From a checkpoint of a small mixture-of-experts model trained on Wikipedia.
Size: 8 layers, width 192, vocabulary 4498.
Experts: 64 experts in each of 8 layers, 144 clamped SwiGLU neurons an expert, 1 pick a token, a sigmoid router.
Below are experts of layer 5 (counted from 0) of a mixture-of-experts language model. Rows are named router (the router's row for the expert), gate (a neuron's input weights, with its number), up (a neuron's input weights, with its number), down (a neuron's output weights, with its number) and show model dimensions 0-63. Each number is 50 + 15 x the weight over its row's rms, rounded and kept within 0 to 99.
Before each expert's rows: "mostly gets" lists some tokens that are sent to it at least half of the time. This comes from a sample of Wikipedia text that the model never trained on.

# expert 22
mostly gets: " comp", "om", " Comm", "Scientific", "omp", " sim"
router:63 54 08 41 29 36 66 57 32 56 32 52 45 64 36 38 76 27 21 44 64 74 19 59 20 40 66 52 75 69 21 50 59 33 31 38 71 62 31 56 63 37 31 59 34 38 56 56 40 71 54 57 45 38 35 62 39 47 36 42 18 36 50 53
gate0:59 62 50 44 55 69 88 67 49 49 29 85 81 67 39 41 62 54 57 52 35 57 37 48 42 37 70 58 37 47 51 59 55 54 60 64 43 42 40 25 75 35 45 59 50 59 48 48 47 57 37 61 34 48 70 61 38 64 33 49 33 38 49 50
up0:37 56 52 39 66 71 35 60 59 51 45 81 38 45 50 55 85 48 34 45 37 49 56 66 34 39 69 40 43 47 64 29 31 49 28 49 46 69 25 49 52 38 61 50 54 47 51 49 61 62 51 54 37 47 72 62 66 48 88 49 34 24 47 47
down0:81 56 85 51 61 84 54 38 36 69 57 46 48 57 60 38 44 28 46 42 71 40 47 68 24 52 55 56 60 45 77 48 23 66 72 32 33 57 68 61 55 29 58 65 50 34 52 52 60 35 20 54 53 69 36 23 44 48 66 64 40 46 72 55
gate1:39 59 34 63 34 59 81 51 65 65 52 35 62 49 59 66 77 53 45 39 52 56 49 38 49 47 65 68 48 87 70 40 43 53 39 51 70 45 46 62 43 18 47 50 33 72 12 50 64 65 20 57 51 34 25 42 60 49 55 30 61 58 45 20
up1:39 61 48 49 27 34 59 68 63 36 53 47 67 83 30 48 25 58 52 57 37 71 58 65 66 57 69 59 49 75 57 46 47 37 17 66 49 51 45 37 86 67 32 52 46 53 64 72 40 32 49 61 69 49 33 49 48 35 52 61 46 58 67 38
down1:63 32 78 35 45 59 35 45 47 57 43 41 67 40 60 34 54 59 47 59 42 25 49 54 39 78 26 73 50 28 61 70 53 44 43 53 42 36 47 67 31 33 29 53 16 84 38 20 35 20 40 22 35 27 54 51 54 34 62 52 61 47 40 78
gate2:26 55 58 50 30 36 59 60 64 57 40 67 48 59 38 72 34 49 67 54 25 38 71 47 36 48 57 54 63 37 54 43 67 58 41 19 48 50 44 61 59 52 58 61 57 57 47 53 60 78 45 54 69 38 75 32 60 40 50 56 34 66 43 41
up2:66 31 44 57 78 47 56 63 02 55 37 40 45 57 47 47 60 41 26 43 30 23 64 73 49 44 49 46 65 67 62 54 45 50 54 47 55 30 27 62 68 37 39 63 43 45 62 56 15 37 58 61 39 43 23 59 51 27 64 63 68 22 50 51
down2:33 42 64 56 55 61 34 62 66 32 49 53 53 44 52 67 44 43 72 23 44 42 38 57 35 87 50 37 31 75 45 56 52 75 44 54 78 67 99 33 76 68 16 67 54 51 92 44 44 31 34 59 48 62 39 46 41 35 67 44 73 63 35 56
gate3:64 32 42 29 29 50 49 53 25 77 30 37 28 42 43 70 61 46 57 24 79 78 67 51 32 57 50 38 48 49 39 55 60 30 39 31 67 36 48 52 75 38 67 58 50 44 40 57 55 65 60 43 53 33 34 70 18 14 53 57 49 56 43 39
up3:53 22 61 35 49 54 71 63 17 29 44 51 45 57 52 47 44 65 21 35 56 75 37 46 17 48 52 23 74 58 52 74 31 72 31 35 43 20 33 30 48 77 40 46 80 64 75 61 42 65 41 48 37 47 45 41 43 48 52 43 50 50 45 69
down3:73 44 60 61 42 75 55 60 67 52 90 26 55 43 65 83 68 50 55 24 58 56 58 37 64 47 56 40 31 57 51 67 45 29 32 68 48 65 52 45 26 72 25 56 41 37 50 37 57 48 27 54 51 49 60 26 38 61 66 67 64 51 52 07
gate4:11 46 21 56 62 35 55 38 37 63 44 67 26 64 17 74 46 33 20 66 74 53 29 54 63 52 53 41 39 69 51 50 25 48 33 71 54 36 47 58 61 17 76 54 47 35 50 61 51 61 47 51 37 41 40 50 69 46 47 50 46 58 66 55
up4:23 32 54 66 58 51 26 29 56 55 69 62 50 57 40 70 38 33 22 62 63 71 52 47 61 69 68 23 67 76 21 63 46 35 52 53 47 45 32 40 58 56 61 42 30 69 83 54 37 48 22 33 42 45 26 59 66 40 50 59 56 56 63 49
down4:70 65 65 31 41 53 66 30 45 33 46 58 74 56 60 55 37 41 65 44 27 45 57 64 40 51 74 62 81 82 46 53 54 56 70 32 60 43 31 41 07 43 56 68 62 73 41 40 58 67 66 36 56 47 86 53 84 60 49 52 37 41 50 30
gate5:64 62 54 45 66 47 75 25 50 48 30 26 70 62 56 61 44 45 59 13 42 37 41 55 75 35 82 77 62 57 63 21 42 62 60 42 67 59 34 60 40 62 36 33 41 30 71 37 49 63 27 54 54 61 64 40 31 64 72 24 45 57 56 53
up5:51 40 70 58 63 48 60 27 68 63 65 45 50 63 59 67 47 43 41 44 29 29 15 20 60 53 57 76 62 70 68 21 53 29 49 60 34 56 61 61 60 51 30 49 35 33 45 42 43 53 44 46 45 64 36 40 48 61 52 42 18 49 48 46
down5:77 44 67 40 35 41 26 40 65 60 59 50 51 48 60 50 60 59 59 43 27 19 64 73 55 61 60 33 44 46 64 32 17 52 49 69 24 56 46 52 31 96 30 34 57 22 73 32 66 59 27 46 58 71 67 63 60 40 57 60 75 37 56 68
gate6:47 51 45 39 15 41 40 30 63 31 30 47 63 61 59 58 54 27 47 59 58 66 36 62 43 61 39 27 61 48 68 35 29 73 32 49 45 59 47 60 64 35 62 76 34 64 58 25 59 52 49 50 45 29 42 54 73 39 37 33 32 32 54 79
up6:53 73 54 67 54 32 82 56 34 59 65 50 69 35 63 49 66 39 27 70 39 64 59 68 45 42 40 35 53 36 74 45 31 39 56 37 38 36 48 47 57 49 74 52 39 48 57 27 38 62 62 94 89 34 54 67 64 62 52 44 35 65 48 57
down6:39 51 47 37 60 35 33 56 44 67 55 39 59 51 38 57 64 54 53 66 51 50 61 61 40 49 42 38 44 42 68 53 93 45 55 37 59 59 52 52 78 40 62 63 30 63 40 71 57 70 42 73 59 67 48 27 53 45 69 73 64 38 48 25
gate7:52 40 50 48 57 40 65 36 46 73 51 33 62 51 49 38 76 63 49 35 55 64 52 25 41 39 69 26 50 45 24 22 62 47 32 46 53 77 48 58 21 55 63 51 51 40 56 64 59 60 56 45 20 90 62 48 71 21 46 54 55 70 48 78
up7:53 46 25 25 22 43 81 43 49 48 58 49 39 70 43 62 65 58 52 49 46 34 40 50 59 37 73 55 32 53 54 28 55 53 60 52 69 50 67 44 38 82 24 46 34 59 51 70 57 46 68 64 54 65 78 71 45 57 60 28 62 37 61 23
down7:23 57 24 63 41 75 61 38 50 46 25 36 63 64 57 52 17 61 28 70 40 42 62 44 34 54 51 46 63 38 21 26 75 45 57 58 36 48 48 82 53 30 79 43 31 65 44 57 68 24 52 27 63 52 49 58 32 47 57 60 53 32 24 54
gate8:57 15 28 54 50 61 43 54 74 44 45 40 39 54 43 53 41 10 69 49 77 58 47 40 33 45 76 43 50 35 15 48 35 56 66 51 69 67 86 68 67 42 53 35 54 76 42 75 40 64 53 58 57 65 62 58 51 76 55 59 31 48 54 52
up8:59 33 37 42 48 62 58 49 46 61 24 62 48 54 54 54 17 30 49 55 63 63 47 50 52 33 84 39 34 47 62 67 60 53 71 43 47 53 90 22 51 56 34 46 22 38 61 75 60 54 29 55 50 46 57 32 54 33 61 38 39 62 50 43
down8:41 68 37 61 67 39 58 64 44 73 62 38 74 62 63 45 31 60 67 48 53 33 49 43 70 36 34 18 49 48 40 74 22 64 75 63 54 60 30 09 67 40 57 51 47 24 77 31 68 80 43 70 48 54 32 74 95 50 43 63 41 57 45 65
gate9:43 56 87 28 47 39 50 38 51 47 37 57 12 47 62 73 56 89 38 49 84 27 61 51 26 46 66 31 51 59 47 51 52 20 50 18 33 44 49 58 54 49 53 41 72 39 66 65 31 52 42 63 61 35 37 74 67 23 48 56 55 58 67 57
up9:53 48 18 54 18 37 55 45 39 39 69 48 48 38 75 50 20 61 34 67 44 43 59 65 43 39 46 52 45 55 45 67 42 53 22 50 51 58 62 32 61 66 53 32 47 61 24 29 81 90 58 38 44 52 49 44 34 63 57 69 35 72 85 53
down9:33 56 58 56 56 51 67 46 65 23 53 45 79 37 69 73 69 54 41 61 08 61 55 48 37 56 13 37 51 31 77 37 61 19 59 26 57 56 58 43 66 34 43 33 54 52 39 45 61 29 59 56 45 58 29 68 32 44 73 61 62 49 53 53
gate10:47 29 60 61 45 41 43 31 44 53 42 52 38 46 55 71 39 40 34 78 40 41 31 68 46 38 63 43 39 42 61 53 54 67 74 49 75 49 54 71 49 18 70 64 81 58 59 60 52 47 91 58 21 52 68 61 26 47 35 46 46 45 38 48
up10:58 30 61 38 40 42 35 68 21 42 46 60 58 72 42 69 57 27 53 45 56 33 39 54 20 41 43 49 33 71 39 22 45 59 83 42 40 65 51 41 79 38 58 58 64 67 68 38 38 67 55 56 38 65 17 81 38 54 51 75 40 40 62 45
down10:63 36 59 57 52 27 57 41 51 31 55 51 48 54 44 41 67 62 37 60 23 17 21 73 53 60 60 55 49 32 40 57 15 57 29 24 54 64 80 35 60 44 52 34 72 48 30 40 52 19 44 31 41 63 83 10 48 33 37 26 47 59 52 55
gate11:27 59 20 50 24 53 43 56 45 69 66 39 54 24 56 32 51 39 69 35 47 28 25 21 31 30 84 63 39 49 29 35 40 31 50 55 51 77 53 49 52 69 32 64 36 52 44 44 46 76 55 85 44 49 23 57 49 76 39 15 35 37 39 43
up11:70 63 58 32 17 53 54 13 33 58 25 53 40 55 62 55 56 64 56 69 79 59 50 73 44 30 72 41 57 48 44 54 47 46 39 60 62 42 61 75 60 55 35 45 48 31 28 35 41 43 53 59 47 42 51 39 30 64 39 65 61 43 58 51
down11:51 64 54 20 56 69 74 67 50 41 64 71 52 41 80 21 44 42 49 61 44 37 46 45 67 34 67 70 29 45 45 44 43 41 54 52 25 55 56 48 32 57 41 50 60 93 66 85 41 62 58 42 36 41 48 75 44 58 46 57 64 94 62 75
gate12:47 42 65 34 28 67 69 61 53 59 43 12 27 42 63 48 59 66 36 30 30 51 45 61 39 23 43 35 53 49 63 50 58 70 43 27 73 29 67 49 56 54 55 29 40 52 09 74 67 72 24 65 55 42 64 63 37 60 19 40 46 67 46 31
up12:50 44 57 47 45 46 49 46 15 56 36 47 28 39 64 45 42 70 22 42 23 63 59 50 57 61 50 45 49 62 43 88 54 38 27 66 42 68 75 60 36 54 42 54 38 43 42 84 36 60 67 81 49 46 29 35 61 42 62 24 34 21 44 62
down12:17 68 66 68 64 24 44 58 31 57 65 59 59 35 55 37 64 65 33 43 44 26 51 57 49 56 74 56 43 50 96 31 30 64 58 23 45 49 59 56 50 47 74 77 44 60 25 64 47 37 52 25 49 44 44 56 70 58 44 50 83 61 72 67
gate13:77 51 44 43 60 48 47 42 34 35 03 43 83 36 33 48 43 49 54 41 87 47 52 44 52 53 50 62 51 34 54 59 69 48 49 47 49 58 68 19 57 59 53 38 39 12 50 61 59 43 44 65 59 48 58 35 41 60 47 42 30 64 61 37
up13:46 31 68 34 63 91 54 29 17 13 43 79 54 31 64 49 39 65 33 32 60 65 69 26 39 27 59 61 60 64 47 61 35 33 72 37 50 46 52 40 52 49 54 49 48 53 49 50 37 60 43 22 55 66 58 53 43 56 52 58 52 55 39 49
down13:54 84 21 52 61 47 39 59 50 36 54 66 51 48 47 42 48 55 42 56 58 28 55 35 53 34 14 46 38 08 40 57 74 55 55 43 43 44 47 53 34 76 48 67 47 48 58 53 59 70 31 28 58 65 41 70 58 36 11 38 20 57 45 51
gate14:75 26 43 22 41 61 37 41 33 48 49 59 20 61 65 40 67 63 49 45 71 53 48 19 50 56 82 45 44 71 43 59 58 45 62 29 48 41 64 49 42 63 56 21 49 48 57 41 57 54 39 28 45 56 35 52 43 38 66 31 58 54 64 44
up14:52 77 27 25 47 47 55 57 59 48 52 51 44 34 67 32 81 36 12 51 56 53 76 55 45 57 35 89 39 50 78 40 55 76 51 41 22 37 65 49 31 46 67 52 56 44 37 61 48 67 42 28 49 31 76 61 49 72 45 60 45 22 48 51
down14:48 40 37 13 65 65 38 40 46 29 47 52 62 62 54 65 73 42 63 49 65 46 44 34 64 77 44 54 39 56 65 47 40 21 48 53 55 62 28 38 33 65 52 37 89 76 52 33 65 61 34 35 63 24 41 45 38 55 57 78 46 30 53 65
gate15:43 54 24 48 25 54 32 56 41 49 59 40 57 64 35 41 45 43 42 47 64 56 44 60 60 74 26 50 27 46 45 57 67 58 57 49 33 32 52 48 67 31 52 69 59 43 52 54 44 52 52 68 26 76 18 44 56 69 65 31 23 41 42 17
up15:67 83 19 64 46 43 43 46 59 23 77 45 41 60 40 45 49 47 12 52 29 32 12 49 50 69 40 61 56 56 40 36 57 69 24 70 53 29 48 65 71 44 29 46 56 49 58 58 29 76 74 56 37 53 57 66 49 42 58 49 44 53 54 52
down15:56 62 56 55 66 39 50 51 37 64 66 50 44 46 71 49 42 45 56 50 38 33 23 49 50 51 44 37 53 62 37 69 22 57 50 53 41 46 61 18 21 54 46 65 68 50 59 26 70 75 73 38 42 85 56 27 50 40 46 44 25 42 39 69
gate16:78 26 37 56 64 76 40 35 59 53 55 36 41 56 65 46 53 61 54 42 67 42 40 35 49 30 36 37 67 45 45 54 37 34 67 30 82 28 27 71 52 72 40 60 67 56 63 34 48 72 79 43 40 59 57 43 60 57 87 47 16 37 56 64
up16:57 41 32 36 64 26 59 51 39 49 50 47 28 40 59 42 54 66 59 34 33 36 40 76 25 18 73 70 32 39 38 27 41 48 63 82 21 62 51 60 50 41 56 66 56 43 50 41 46 69 56 56 46 57 67 57 55 58 63 32 50 29 57 47
down16:36 28 63 34 49 39 66 72 26 32 26 47 38 25 48 52 45 61 49 64 41 55 47 73 30 37 35 42 75 38 47 74 63 29 56 43 46 42 35 44 47 33 66 67 48 73 54 31 34 57 33 50 51 47 69 44 38 63 23 51 45 46 47 50
gate17:70 82 35 73 59 57 63 51 37 48 55 30 27 68 69 54 55 58 45 52 79 44 29 51 51 35 37 67 59 36 46 66 62 22 82 52 41 29 29 72 60 49 59 58 48 31 66 56 61 65 16 52 56 27 57 42 54 58 27 49 70 57 48 39
up17:89 64 45 45 65 58 45 38 67 57 37 37 51 39 40 33 63 49 34 44 43 54 38 36 43 65 44 61 53 50 58 41 50 51 71 73 61 33 78 56 31 52 39 40 57 69 43 44 50 59 48 54 70 60 70 62 53 45 41 44 25 51 54 43
down17:54 52 38 64 56 34 45 40 66 74 42 33 64 53 55 69 39 52 56 63 51 52 46 38 36 36 48 51 64 69 51 45 51 83 53 34 50 49 62 38 66 59 65 52 55 42 77 56 25 61 56 46 40 38 55 66 45 26 58 70 53 54 63 53
gate18:58 41 70 41 71 54 71 48 37 51 59 83 47 55 45 27 73 45 52 43 31 50 26 63 73 55 67 58 42 47 36 21 75 48 50 36 67 47 34 40 53 58 37 25 70 65 44 36 40 64 54 51 62 42 40 70 30 45 56 68 45 56 57 59
up18:35 48 74 49 45 40 52 59 30 65 68 53 41 58 35 21 39 46 49 62 57 77 50 56 58 45 63 62 46 71 44 51 67 32 70 35 66 51 48 51 51 99 22 36 56 65 48 27 41 42 45 47 78 66 66 73 63 65 45 44 52 48 60 56
down18:24 59 67 79 31 45 44 20 48 42 60 80 58 74 55 59 56 47 38 58 32 17 49 72 58 61 61 75 38 71 71 18 44 53 55 62 45 57 50 43 89 29 29 62 42 50 61 33 87 59 57 67 45 33 44 40 63 53 81 43 48 64 68 58
gate19:29 42 31 30 38 59 74 64 29 50 46 39 74 61 43 65 59 34 27 80 41 47 61 43 39 48 55 67 55 42 61 70 44 43 88 52 42 57 47 47 78 73 51 21 42 54 60 57 53 59 50 53 76 58 38 45 44 30 50 50 73 68 47 39
up19:32 65 41 39 40 48 42 74 18 59 54 24 58 63 36 28 65 39 34 46 71 46 84 57 59 53 56 65 56 65 52 59 41 43 63 65 52 29 47 56 61 69 60 58 66 68 63 28 47 43 35 40 62 44 78 68 36 42 26 22 25 46 39 57
down19:72 79 27 43 50 67 45 63 44 25 33 49 53 62 54 62 45 59 30 48 49 70 66 45 40 61 52 49 49 52 52 43 49 49 42 55 39 38 76 47 40 25 68 47 64 60 46 54 41 44 38 55 57 29 43 43 38 59 43 53 66 48 32 51
gate20:38 64 63 16 24 26 31 60 66 47 43 67 29 55 42 42 47 61 65 43 39 40 59 54 53 42 79 27 56 49 34 77 56 73 61 48 72 65 39 39 59 62 47 74 42 53 56 66 44 41 58 65 66 55 70 37 44 28 49 44 47 50 45 58
up20:32 57 55 53 63 42 35 68 24 52 45 53 50 78 25 30 40 60 50 46 37 61 50 53 70 76 54 43 51 61 53 65 34 46 39 30 66 34 46 51 51 49 40 61 67 57 24 47 46 82 59 41 50 45 50 33 42 29 17 50 50 49 51 49
down20:48 57 55 65 26 52 69 35 45 52 50 61 70 50 41 66 71 15 40 41 35 60 33 61 64 42 51 69 26 23 30 48 62 42 32 26 70 69 48 52 61 57 46 60 49 64 53 67 40 50 28 36 45 47 33 25 57 45 69 69 28 47 55 57
gate21:12 36 37 62 74 22 54 65 60 45 38 30 39 51 14 53 70 79 33 53 45 29 51 70 39 71 51 34 56 42 64 73 33 43 46 41 73 45 44 40 67 55 45 40 50 54 66 46 44 69 39 59 58 71 50 77 38 38 57 63 49 57 50 34
up21:66 56 34 49 43 61 51 73 37 38 95 33 42 40 48 58 56 59 35 48 55 32 59 36 41 30 40 24 31 50 64 28 54 79 44 73 37 48 47 54 68 60 39 45 25 70 53 57 54 66 50 29 58 38 47 39 62 52 79 24 59 89 44 44
down21:13 47 37 56 52 64 59 32 53 46 48 39 72 56 18 59 57 41 52 49 78 21 63 33 55 50 48 44 48 72 36 67 67 67 58 59 53 27 48 26 46 59 71 60 49 51 35 41 63 43 61 37 26 57 53 48 46 51 61 56 43 22 55 41
gate22:41 38 52 41 48 61 42 49 53 51 46 18 35 55 72 60 78 95 49 52 83 45 49 50 49 50 69 42 52 32 36 68 63 50 35 71 93 32 28 41 59 65 35 66 49 60 46 65 32 52 46 59 51 23 10 61 64 29 51 47 30 69 43 48
up22:78 47 35 49 42 70 44 40 51 18 45 06 42 56 42 47 68 84 45 58 46 44 66 77 52 70 54 61 77 48 40 55 77 25 38 24 63 44 30 53 29 61 54 66 42 30 51 80 71 75 60 50 45 71 50 71 52 46 44 40 55 77 58 27
down22:50 41 44 60 54 47 56 49 56 59 65 52 29 59 63 48 72 39 42 74 06 57 37 47 50 34 83 43 68 25 46 71 48 65 36 27 72 52 41 56 50 29 58 56 36 53 41 20 46 46 42 69 63 52 36 41 71 64 44 67 50 58 39 73
gate23:59 17 38 51 28 48 66 55 52 21 54 55 43 47 43 47 59 45 56 52 43 81 75 50 31 51 65 46 48 36 31 40 35 48 22 38 43 39 36 75 25 50 63 37 58 43 72 66 59 46 49 55 42 52 56 50 65 51 46 80 64 48 46 72
up23:55 57 41 48 36 87 65 33 51 58 60 40 45 58 64 60 41 49 68 81 68 55 52 61 31 45 77 63 45 69 42 54 36 67 43 37 60 49 70 45 60 51 54 38 56 59 52 47 51 53 62 45 57 38 36 40 50 76 38 48 23 28 54 44
down23:71 52 52 72 12 56 16 69 44 60 62 59 54 73 43 43 10 26 53 47 38 39 57 52 29 48 63 53 35 28 59 41 32 64 56 43 33 44 79 26 46 43 61 75 34 77 28 49 64 49 64 47 63 41 28 46 35 29 43 63 73 73 69 36
gate24:58 55 43 43 53 47 44 61 40 37 53 18 52 45 43 51 44 37 53 34 16 40 48 61 50 61 27 39 66 48 80 46 40 37 34 36 33 53 59 36 45 62 22 58 63 49 56 50 53 68 44 43 46 32 25 56 54 44 55 37 29 54 67 60
up24:35 27 20 53 61 32 57 75 55 42 58 39 54 49 28 59 30 26 47 29 07 87 78 58 52 54 47 41 45 45 67 48 60 58 23 60 54 52 54 57 28 61 64 73 58 47 46 29 49 52 30 67 60 45 45 55 39 52 68 44 28 39 40 49
down24:37 30 49 37 35 60 26 49 52 64 41 34 28 86 68 70 58 48 59 45 59 71 40 36 54 49 43 44 41 26 45 30 50 47 58 47 58 40 51 37 44 40 77 70 54 57 64 52 48 63 40 59 55 43 36 27 58 32 58 58 68 45 49 67
gate25:68 52 43 42 33 48 51 56 54 49 41 37 64 49 45 55 34 72 41 76 66 61 48 59 64 34 77 30 70 90 61 62 42 40 38 29 83 57 38 65 29 29 32 46 45 47 51 49 23 47 40 42 52 53 40 71 55 61 50 40 43 71 59 73
up25:24 48 54 55 37 47 25 70 71 54 46 57 49 52 35 69 54 47 41 44 54 51 43 45 63 39 77 48 72 44 67 71 40 46 63 53 66 38 56 46 48 52 46 36 48 43 61 63 59 58 69 58 54 38 63 71 61 76 55 48 27 38 59 65
down25:62 50 45 42 50 89 63 59 38 42 40 46 59 60 26 46 12 61 64 56 58 48 49 41 55 43 69 33 54 60 58 32 39 55 22 31 45 44 59 59 48 50 42 66 57 49 42 53 44 49 66 71 29 26 44 38 57 73 29 54 44 15 20 51
gate26:50 36 39 65 56 63 42 33 14 58 36 73 40 26 47 26 58 43 47 34 63 66 10 59 68 64 70 72 62 54 48 57 38 71 36 44 29 73 42 56 36 37 44 63 49 69 61 50 47 86 27 38 34 63 54 43 50 50 44 71 61 69 31 55
up26:39 15 20 67 52 56 29 36 32 46 56 32 46 78 56 82 32 33 32 29 43 36 43 63 58 62 71 49 27 48 23 34 45 80 37 33 38 47 54 57 67 45 51 15 53 52 28 57 38 51 23 42 54 47 38 72 47 38 50 33 63 74 34 84
down26:45 30 36 40 85 37 51 53 65 45 63 48 65 87 19 56 29 76 87 49 58 69 54 63 57 70 58 39 42 49 31 77 46 76 32 42 43 74 34 65 31 60 31 59 69 57 61 37 48 63 28 44 32 38 64 32 20 59 62 34 71 56 70 66
gate27:59 54 00 44 28 34 51 54 53 50 38 78 50 34 61 37 51 29 52 46 69 87 19 55 44 48 24 43 36 68 22 57 45 62 53 33 83 57 37 62 58 53 41 67 44 53 65 64 46 71 49 44 59 45 56 32 67 39 75 36 50 27 41 42
up27:50 55 32 46 20 28 15 44 44 59 55 48 53 34 53 49 33 38 67 61 39 62 27 62 50 04 72 55 37 66 38 39 37 48 51 46 69 49 41 33 42 59 21 49 38 61 40 65 60 47 37 67 59 46 27 31 48 18 42 21 40 31 62 56
down27:57 60 67 44 64 38 43 49 54 75 78 41 57 10 59 38 53 35 72 21 39 48 65 29 86 63 42 56 43 36 58 54 75 59 38 59 64 47 47 34 63 62 41 24 45 49 53 35 30 44 51 49 08 37 72 53 36 51 52 73 77 60 34 19
gate28:58 44 30 39 48 42 38 47 51 73 30 35 25 69 57 16 51 62 42 52 58 59 62 62 37 28 50 67 73 44 56 56 54 64 58 37 68 56 43 61 42 90 53 76 44 32 55 70 19 58 49 68 51 24 74 54 58 53 48 72 52 74 57 48
up28:56 62 31 52 46 34 43 57 15 39 44 59 57 37 62 25 31 59 45 61 69 16 48 24 15 68 39 49 38 42 61 66 27 54 50 54 48 34 56 27 67 57 66 62 66 40 32 35 56 68 49 47 41 41 22 41 48 47 55 41 43 47 60 45
down28:61 34 36 60 59 57 64 46 56 45 44 47 48 51 42 25 54 28 41 43 34 74 58 47 46 66 66 52 35 43 51 52 79 53 64 57 39 60 22 48 70 34 45 14 76 58 76 32 44 50 55 25 71 51 86 47 44 51 48 44 63 40 71 67
gate29:52 54 56 19 71 45 69 68 53 54 37 43 50 42 90 35 50 44 53 41 63 44 60 46 71 41 38 51 59 62 40 18 51 51 87 38 82 52 39 49 55 35 70 38 42 54 53 72 64 56 72 48 69 56 60 34 42 29 26 42 24 46 70 71
up29:57 22 43 73 42 49 53 41 53 36 53 56 53 48 45 62 46 38 43 50 61 58 33 66 45 55 65 41 30 51 08 51 84 54 32 58 93 43 21 69 58 36 36 48 45 58 52 49 37 89 74 47 63 79 40 56 56 45 46 34 52 60 29 32
down29:60 21 40 40 26 69 48 36 38 65 47 16 57 63 60 54 30 48 31 66 32 31 54 52 66 65 41 67 61 41 65 64 44 69 46 62 55 49 74 59 47 30 47 70 43 78 67 46 83 45 63 59 57 29 53 48 19 34 15 21 64 58 70 61
gate30:31 17 32 56 39 41 49 45 57 53 50 59 57 48 50 66 75 62 44 65 55 36 49 44 64 40 34 51 64 77 30 46 25 45 57 66 54 56 57 45 46 61 64 00 83 70 31 45 37 50 88 59 39 24 38 31 53 31 70 46 44 32 60 50
up30:40 69 48 50 64 78 52 45 35 84 54 35 61 52 74 70 57 39 35 50 41 32 48 35 55 35 25 42 34 66 56 72 61 46 66 44 55 27 57 53 45 44 61 39 47 51 22 48 34 54 30 62 40 65 59 61 51 57 66 81 28 60 85 40
down30:52 38 31 49 60 43 46 11 32 65 66 58 42 21 30 24 46 46 45 44 36 46 22 27 36 54 44 00 58 28 35 63 65 35 40 65 47 29 47 78 48 49 76 49 65 66 78 45 53 36 35 45 30 65 43 42 59 26 76 77 76 57 64 55
gate31:67 47 61 70 55 30 62 24 33 54 43 42 38 44 69 32 37 53 62 45 35 47 47 65 58 43 53 72 58 60 39 77 62 43 72 77 59 26 55 43 55 44 41 53 54 34 33 29 42 61 55 45 42 40 61 99 51 33 42 26 63 50 68 48
up31:59 56 73 57 34 54 42 61 52 40 20 51 37 53 52 55 37 49 58 39 47 20 60 68 63 35 47 38 51 23 40 76 33 10 44 48 45 48 39 60 31 37 44 64 24 43 48 62 49 50 50 47 37 48 58 72 48 60 73 66 18 66 55 78
down31:26 58 63 67 58 49 45 37 66 67 55 50 76 22 52 50 46 60 68 48 47 51 55 25 76 47 37 38 40 46 60 68 75 61 33 34 44 27 20 52 70 61 43 55 44 46 24 73 85 85 66 60 76 45 53 72 44 31 56 74 33 47 65 37
gate32:40 49 16 37 21 34 38 22 65 39 75 62 49 55 34 33 75 76 45 65 49 60 21 66 44 65 59 33 33 50 05 53 46 23 41 79 60 70 62 65 53 33 54 51 45 36 39 67 41 41 48 36 57 45 52 59 48 57 49 49 80 72 40 41
up32:41 55 50 70 45 39 41 31 32 60 53 33 63 69 16 38 50 66 41 63 48 62 44 53 59 72 57 46 46 61 49 30 64 30 29 51 54 47 52 54 46 58 40 89 25 74 57 56 43 54 62 77 49 38 57 23 70 43 74 56 63 51 45 60
down32:64 56 65 31 51 45 49 55 38 40 66 30 42 53 32 43 50 34 52 41 30 46 58 36 47 63 32 13 39 52 46 45 67 52 91 73 49 48 64 43 39 40 26 65 45 48 57 43 68 56 22 60 86 50 48 33 26 54 39 45 41 68 64 30
gate33:46 34 31 40 63 41 56 79 25 53 39 53 36 36 46 58 40 28 36 53 38 27 27 54 52 42 86 34 39 21 30 62 19 79 62 75 90 41 50 60 58 67 38 64 50 74 71 67 81 68 44 58 27 46 61 64 47 45 69 49 51 56 55 61
up33:48 60 46 43 13 51 61 58 67 56 46 47 66 55 45 62 45 41 58 32 61 52 49 45 40 37 45 32 49 58 27 37 24 58 46 45 67 47 78 47 56 65 40 58 61 63 37 43 43 46 38 13 73 38 50 64 45 49 37 60 62 66 44 41
down33:50 46 16 66 70 39 47 44 54 47 51 60 91 20 48 50 26 58 70 43 62 35 34 47 49 36 52 25 77 56 50 28 48 39 68 46 69 22 42 44 53 53 71 62 46 79 34 65 48 36 45 39 43 55 33 61 52 54 66 60 58 41 58 83
gate34:66 52 54 33 61 54 56 50 71 60 24 56 63 68 62 63 42 67 31 29 46 14 58 46 39 49 44 25 56 42 57 30 40 51 54 31 53 39 33 33 82 41 46 47 26 45 67 50 56 39 46 47 41 44 49 72 51 42 76 27 39 48 47 88
up34:69 43 43 53 68 71 77 39 78 41 41 52 53 41 73 33 68 45 65 24 61 35 36 72 32 34 66 63 38 40 65 33 50 32 41 57 61 64 45 49 59 40 50 62 45 34 63 63 43 70 71 60 55 33 48 64 40 71 71 32 39 41 70 36
down34:17 46 69 68 23 53 56 37 61 48 65 44 43 42 55 56 51 62 48 27 41 42 40 69 64 68 47 42 30 55 74 55 43 51 66 68 25 62 50 52 54 81 42 46 57 72 57 44 52 42 36 34 51 58 19 25 32 59 53 51 26 34 42 85
gate35:42 51 60 26 56 33 36 56 62 38 43 55 36 67 64 57 29 10 52 61 54 45 47 44 31 82 36 33 44 36 43 48 53 66 58 52 41 34 83 59 55 45 59 61 45 53 49 57 73 64 45 64 48 58 43 60 49 59 50 81 27 30 47 49
up35:61 59 66 39 47 43 54 39 35 27 54 90 60 46 43 71 76 59 52 40 68 60 52 27 42 74 33 52 35 32 59 48 58 21 38 61 35 18 68 59 54 31 53 47 48 37 43 36 58 83 54 45 35 38 54 49 51 51 00 63 61 22 37 58
down35:54 30 64 53 57 40 49 47 38 30 37 51 33 38 53 49 65 59 34 75 32 32 56 58 53 58 36 52 50 31 66 44 46 50 77 45 51 67 83 62 37 35 20 53 28 48 61 46 56 40 34 50 42 53 39 75 47 33 70 41 27 46 79 89